From a checkpoint of a small mixture-of-experts model trained on Wikipedia.
Size: width 448, vocabulary 42976.
Experts: 64 experts in each of 12 layers, 2 picks a token, a softmax router, a shared expert of 256 neurons.
Training: a variant of Muon for the experts, 1946M tokens, 9941 steps.
Below are experts of layer 9 (counted from 0) of a mixture-of-experts language model. Rows are named router (the router's row for the expert), up (a neuron's input weights, with its number), down (a neuron's output weights, with its number) and show model dimensions 32-63. Each number is 500 + 50 x the weight over its row's rms, rounded and kept within 0 to 999. Numbers have three digits each.
After each expert's rows: a language model's description of what the expert responds to; "mostly gets" lists some tokens that are sent to it at least half of the time. This comes from a sample of Wikipedia text that the model never trained on.

# expert 47
router:445558427531450491495540542576463479580524463467441442577479427518475468515516401491579528521535
up0:542478468615587520517493469542460470567619396493569432534461499524535440487471569528539467531520
down0:471506525521469525506501517500438546419455477493474539481451446531579445491518411486470531444474
up1:510383512539485513511496531442498497533512545558488490371446428491516472532429609544504570587451
down1:483549540475450569483537404480535519527433573457507555497580517398568431509510422502655507552506
up2:465372437483529490436523512455545496463528459498565485506472429543564484573458557529382522483557
down2:530535440603468423452628479433549484501405528543570455560492527409484594438534581444533464489480
up3:573532496565518452513523462410493529450534535515468490478477473462379499489476424547520443561453
down3:489518475480531539428616416491486434490494437439485501492572488535490567513520540428468540544497
up4:547512493524456485531537473454559499482499531545457507443536494501499524600481521564526447459584
down4:480466483494563456564415486491507527489465492551515476462500523409482450443473544444538461437515
up5:445575466542455540461568466536394540503531594495483570509533644512559489407502510529558527536526
down5:529575534545513460502499472605469550578548524469572444537563463526545544572456521551453440431447
up6:487475439462510480449446532493414522513500540614573486561522493454484460560485603504489446431476
down6:480475513383530495576599489492472490509464503578497531470468553435577432540442444472495424570524
up7:556569433584462591491416533451417418485559454534546485564558497516488443498499482492478492517501
down7:423545435508418447539606481505469520484487488542407468531503455517462461550564478494483434520485
up8:495563509468442507503632555510513485545452438522454479551473498539521535553555507513523441502518
down8:479478477525564440425427493489507489561638508451521507540498526477558545502562556450498521576578
Semicolons and cell dividers. Semicolons, pipe cell separators and spaced dashes separating items in lists, tables and data records, such as 16–12; 1R; March – June.
mostly gets: " —;", ");", ";", " –;", " —", " –"

# expert 44
router:508533458416476446542438551466570478414494574526546486499419527410480410466510403567424460492444
up0:544489488538491584543550524451375584525500492501546459502481460602491537360535551511544566513477
down0:455561527447491524574479451455472489521551451540490441478497449642527585488438507470487534454473
up1:552545563539497545539554513414520484428611515549469494496485425415550474460464494465529401543506
down1:471457529499443512464483557477536511460507458636444531523525503458569485527474559468486465496529
up2:535558469525516520453592573382496461503462587489524484624514536515475512502486531508551529463481
down2:622458528502496534487450558452503530390512488499588521465486521428475634533568480486470460467522
up3:481586466472454561492419445440535572556521507531622501425519549493511520414524530556485562453491
down3:499516492457517545521380418439456479464457495578548517551541444463487547511525445455439539585451
up4:479530537443530490473492479420407497485506601482507453499479462523547476434454451504507569482525
down4:468518477462457489528508466503497536512542546453478463474545500487535500401539615491422562456503
up5:535476516446391383514475508507443473519530486577476476513485462437445529451577455463472515451516
down5:420477502513481476439526570463467514468420475553483517416461540613459639497480557510534582524529
up6:454440458537485465532489455477513493586470453480477494562528462506430465532486517560502506498521
down6:524490457551515521504571502495474524539496421445444476428466419613451526415448468461429533531515
up7:583505529565499507555575495507504454436488500566452560468526581509520453482489467489563461578573
down7:496497558545519495555545414460458501448595536460484594492576418511402432465484532500504453581464
up8:493508577395519524567520587475447635417419446461607444458479455560549545464480489538486540576437
down8:527580517378505538515488507573561504440519480459434457519531462560495532401566437470562475520543
European name particles. Pieces of Dutch, French, German and Slavic names, such as van, der, du, von, Des-chacht, Vuka-š-inović.
mostly gets: "ł", " von", " van", " der", " Sz", "š"

# expert 52
router:536495569419532510572529524508449510480534515548491514447504551505552547544583448503476573417579
up0:544629533468484597500515436406518491459480478514478444446477445531494436499559520462444508440397
down0:579535479486539497564518472547513393441476477429474565476453471580496472557541479506501560569549
up1:486482574533520443508464468495513503501495555505445592447462456444502504515558575438441509492478
down1:550564467598488489412428446532570524569576492382520528481524528339544629503492531539441579543505
up2:488463520560489521583412474503535472549549457539567454446501611457553529448496474561560544519467
down2:437505551531528526484557556433557530425451587550505437463508595523497547558396544488379396441521
up3:488492436566435410461569598509542518466513386457546454480436467576528601534531602451479511419518
down3:426483580538508552590502457496477431484532507467493513512557519511472516542515514428459538499506
up4:500551509464549478544476494501503496560513475509423515451460534534491499491426491469513399484509
down4:524508455415549509531486548513375449473527469504416521512490491582588493548450456471452477485568
up5:418395436470507587528549535485556470536479467519407585431497431528551436473577488536472572472444
down5:586502523560446555492553545490536531584481421455595481490495473470479526549470508451425505484494
up6:463460522482484462385476520540440564571463458485536503531492552416498503535489424495528518543491
down6:528503520486460527479459508491508469531499515627569455474405588513551492473631487384491536566524
up7:475556463535503459485496373469520457483473499461487568492484554572487420606494532504475383541539
down7:504555538547461548441503495549480445525585490475464490547481502548435364502531468471409382495553
up8:524364571532513524400520524531516558520451535425460484584563487538488508452481480492506402501452
down8:482465456525536406481440546465566424553536459498489487541570552531463389570487494521495520541500
Word-start pieces, copulas. Opening pieces of lowercase words like sh, cre, enc, stray spaces before numbers, and is/are/be in geographic or species descriptions.
mostly gets: " sh", "/sq", " res", " emb", " Se", " ins"

# expert 19
router:526526485541550564494557563467422504492421430540510482492452513510517482460517522551418517489512
up0:532440502451570512419461459490519393496431469561524484428531481567396596520525627452619436531446
down0:403482606514561471468553523489361501507448528512577545499522617541505479546508489505535541509454
up1:507473444444465484504559521460591513499526469498551419539507517493555604481483512563549499422432
down1:549488460530533513548405526553537438489572559446481496582503480582517536467539510525419457474479
up2:503555472628557509477573506453563570507545500523446534472490385504613439551489438448443452647479
down2:464514481548464471475571477533524508467459463488475564463472530453553535463601532555533521599446
up3:480462551554514532460487471424497453435499536509458528566546464447372510461542418508466490522598
down3:459555596429523494423486517528558531575507528437524654459520536459526449505588544476602425556464
up4:423388424540521554581514587453429488538539516521503502535569513476479455496507482572456388493595
down4:480396516463424461477475498496494520356469471596547479526434464520590403583580468526439508478542
up5:498467495469462577516488620479455493501517406468512515451449416516512457464466526474527465585467
down5:624383484529543543579421496517518612458504521430546467449519506503500510518569527496526435554558
up6:524460463541562502486441582487490508457413503495492418510557463460445478521534469537437584441612
down6:529510447508500467478527512510395477539551500571484369453425534403535506455531518518488444542508
up7:481510505520471445441491461493459576524384496494441445547500471548456448441483479493570515479466
down7:518514533474502460585454493462509505505416516487443455520553448554478570540520546549567489553504
up8:440522544457520491593463464456499543493450502480471463460497475514481532380519532493446518377464
down8:463507548475463496469451563393478549463476594561468456490413461581544576466546515567488538433458
Arabic/South Asian name pieces. Opening word pieces of Arabic, Persian, South Asian and Thai names and places, such as Al, Kh, J(auhar), Um(ayyads), Abu.
mostly gets: " Abu", " Raj", " Kab", " Kh", " Dh", " Bh"

# expert 56
router:453481508540368581530452454507515480403529569548497465458516481439514599457436438477547572535476
up0:453469543472574444446572430466608453486450512444468439504492429392514511480612495488426434458561
down0:515518507417423542436518431558488498538472509563495539610599452467545520528443500444376395532543
up1:464556474524397446493490440549441574525504477510387469510500526548605456567425535511549588530597
down1:555553433552542479539489514503538461543442547408495503513453488458524532524501490521462484503490
up2:495586541552524469469541504448541423507517450460425568421474465560430414593411450489493560446470
down2:422483575559509431494527502542479529463428553521483451524532530477495524530470516424482488589528
up3:510483446547540546534457603420492479431461484592450463429497501578598482497444514540519619495475
down3:521463540502455434479489408592488545503457450473475451467523563478503493594502476506452495536451
up4:493477440519518510515390492398605449541561516490503596418486470510532538554473576547512543534529
down4:404549547562471536544379544553467496540497520517524504584549501572403560497514422482538436485470
up5:509578451490487484439501421484504409508481476521458458521526499533555575417464437452586479453492
down5:570509544613605499524567596519591594461521466555478509517436501478395495498475527534449481462540
up6:488397380476448498502495563451545483581517509480378429508536438527476502553490473413501510453505
down6:482488541446586511491566536518474557409552469529495390467603544448531558569502485540551464515420
up7:474521456476444495479510536529445434552552588408545519394436520513470457477507472487496553461552
down7:482480547499540430497485519443544572480580522427516483450587532470481475541520494484491437485478
up8:507493411480533483513534448501549449463515448491562498528541518462490448490576518497520502510488
down8:517558486468461460498496525537428544516590508530577515518520545543478532516489456477499615443564
Table cell separators. Pipe separators between cells in numeric or data tables, especially after scores, dates or names, plus semicolons and middle dots.
mostly gets: " ·", " |", "};"

# expert 32
router:526471512442454613492476503455450571556527446429497409457452545418498511546608525512547422485572
up0:505446445470461502507523495545449465495500390505507459495488476482471530468401537598433482456516
down0:544422441457544429463505554522431583411558531479478479441521546551402574508442421510492398517562
up1:552561477494474529566496515571552430461522466487477517442476506416505409372428593594482488546512
down1:549407431453575506507520428648473475512578511563479473537471401466503549446497569564485465503484
up2:549479511490530585507555518502478502567475478561481422553466472614510524427443425565496501533455
down2:469510485424426629494540486458499490516549494482446512531426510427569560485530485620455564476358
up3:504495462398508543443492479459416457521476548443623448442500455416453447462428546511579497584531
down3:526517509405490593434508479450463552517457542467621504522530435499417540512442417479460575554560
up4:541530566556500531450385432453432471622494499436411495480516444496610449544461482544450445524536
down4:397469483507477480534530436514463429463530490448528532520522529470428475467546502578520433517472
up5:528554547466463493547465481488529458659435558523429480544568492492458425344532529575541440526447
down5:472495496462525470529456418487584629495491510467537565458511516486478479396529530508545545552486
up6:435568532486491391524455519534442466512506534493442445447488477557480462449517527592474548430457
down6:485540357515590515496400464473486538515553472452550441514516468595407484484526457634440515511489
up7:516544552593457568502510518518483501540581553376485524474564455458469452523473614532530453427509
down7:503449483445547514586443500471470482504526479538512571513546493538520537549427478519519444358574
up8:537495517552550438579545451432455438423583463553543454522504443503503511573470477514607483533474
down8:495478609583479523599440490547483472414576503524559429362535504434528412565431491555595496525501
Coordinates and foreign fragments. Coordinate direction marks ″E and ″W with invisible characters, table-divider rows, and pieces of foreign place names like Lim-av-ady.
mostly gets: "″W", "″E", "|---|---|---|---|---|---|---|---|---|---|---|---|\n", "qu", " Mount", "onn"

# expert 26
router:489455462451518512463523516633475502549488432498559535477509530494444530477459458454443411561526
up0:550499514466534477502525455488487573498516524538500552488499469518477539496495402560536477491451
down0:518411459559449441454591529481456453510503461446504536606591506473568500482511392584413553454491
up1:429516522514628427512497498523433551456429443510526499428520522487582426486468480422526437540410
down1:501479553511505482475453626557482462455495473540500484457439529504523462472612527545486519472401
up2:476446503453596485447532437437533606595495476577501484435511442506430487459444558469488380354575
down2:472408495545458434501445520481471500479537474547537489553499563547522508509486515465474462387561
up3:483540521602510522532506465490552458552516496503573562494439531422479494467582515448539467552407
down3:521449511458567479603458500504540441482560505555574482485504459559513501495536470566505515529457
up4:461498519440527474557421512536475418661498482589464427478559511543615608512492487498467505493484
down4:494498568552512472462476552478464429502391507502489537468440459403520561464447430449460626522475
up5:513490468556495538430456451435482476471515456513588457486394482453473541463484509415476505528531
down5:609484519463435527439408443546591437458520578545666463579470499408473554558434511458459479501430
up6:583532497498503594572504529487453543471476522549508519457419515478494418526410454515499613559477
down6:520494539503479540554525461536526548535541480429488468439564498525579509520501438515512551582570
up7:577571382527487543514512513499506511464449523529514407396519511490382509513490465472518518562375
down7:564553440508408496489468521580483479506519375517482448449538539448480500499543539442426501602453
up8:482506396579507501506615553454456514446501411506489433495458576490491647430462565431477430487479
down8:621518479479525518552427567428418588489443518565482448462470468514461608562540565536485519481482
Mid-word English pieces. Middle fragments of uncommon English words and surnames, often inside quoted reviews, e.g. l-usc-ious, in-im-itable, b-oun-cy, Poss-am-ai.
mostly gets: "-to", "-w", " Bil", "-n", "-l", "pen"

# expert 21
router:493455441505443414589556538457500474497479479523606496426373541411438529528453470580477452504407
up0:495515406628457485385435472584578556516544534558499500463544476515403506629517452536452446446482
down0:465479503513422437478568502566528434497548545461457500454495569490464559513419460494500564548462
up1:509509464504512445506437504471582496587614423518478533488536566556550544460528561541492571515472
down1:525622451481518558556501519483539507491527489569548519553427526561516439466561448509420551515433
up2:531571593485511473536542472544459430589489440395458529553441575528509487515475552498494531468396
down2:521498480489427455536512458507580418431629505436555441488504513461522576534522533429414645512516
up3:522465447521492574423554464437560609529565515424511467478431449510444489615498486540562459510480
down3:484461509442482498433494511504503450484521502549459490532512514484460489435560519562552447564466
up4:457507574538467517471442511524571560487544499533543481516581541382483426496408610568620515423394
down4:509557672556511393559488438522565605585474507479492545503503498523520506470519551513433453522488
up5:463488457434420477496456453533502546517588484455544531534448500528458474602559554485533446513560
down5:572453585555489499545447413512524475529505487425491483516483468515581489482588551499448474539463
up6:562517495563627467438530410504486508563442439490413484470438423490398462448462597513458398464551
down6:545544460562464464560541469436426569553385451519467550572569523468474512421504512501574489452503
up7:565513561468572485543470401488487551559479434508390591496502552484556441433434393517478469478442
down7:536582514512452436563435469502612450469491530503482475530513463467410477489452454515471451546424
up8:443493516497421504545527476457485557446517566482576432541482517437450501503465515455599607494527
down8:498566522466520467545500415445522491495430489456513431511466618549500462506496410451546422490547
Nordic and German names. Pieces of Scandinavian and German words and names, like ä, ø, å, "Ak"ershus, "borg", Bergen, plus Royal, West, North.
mostly gets: "ä", "ø", "å", " Berlin", " BBC", " Berg"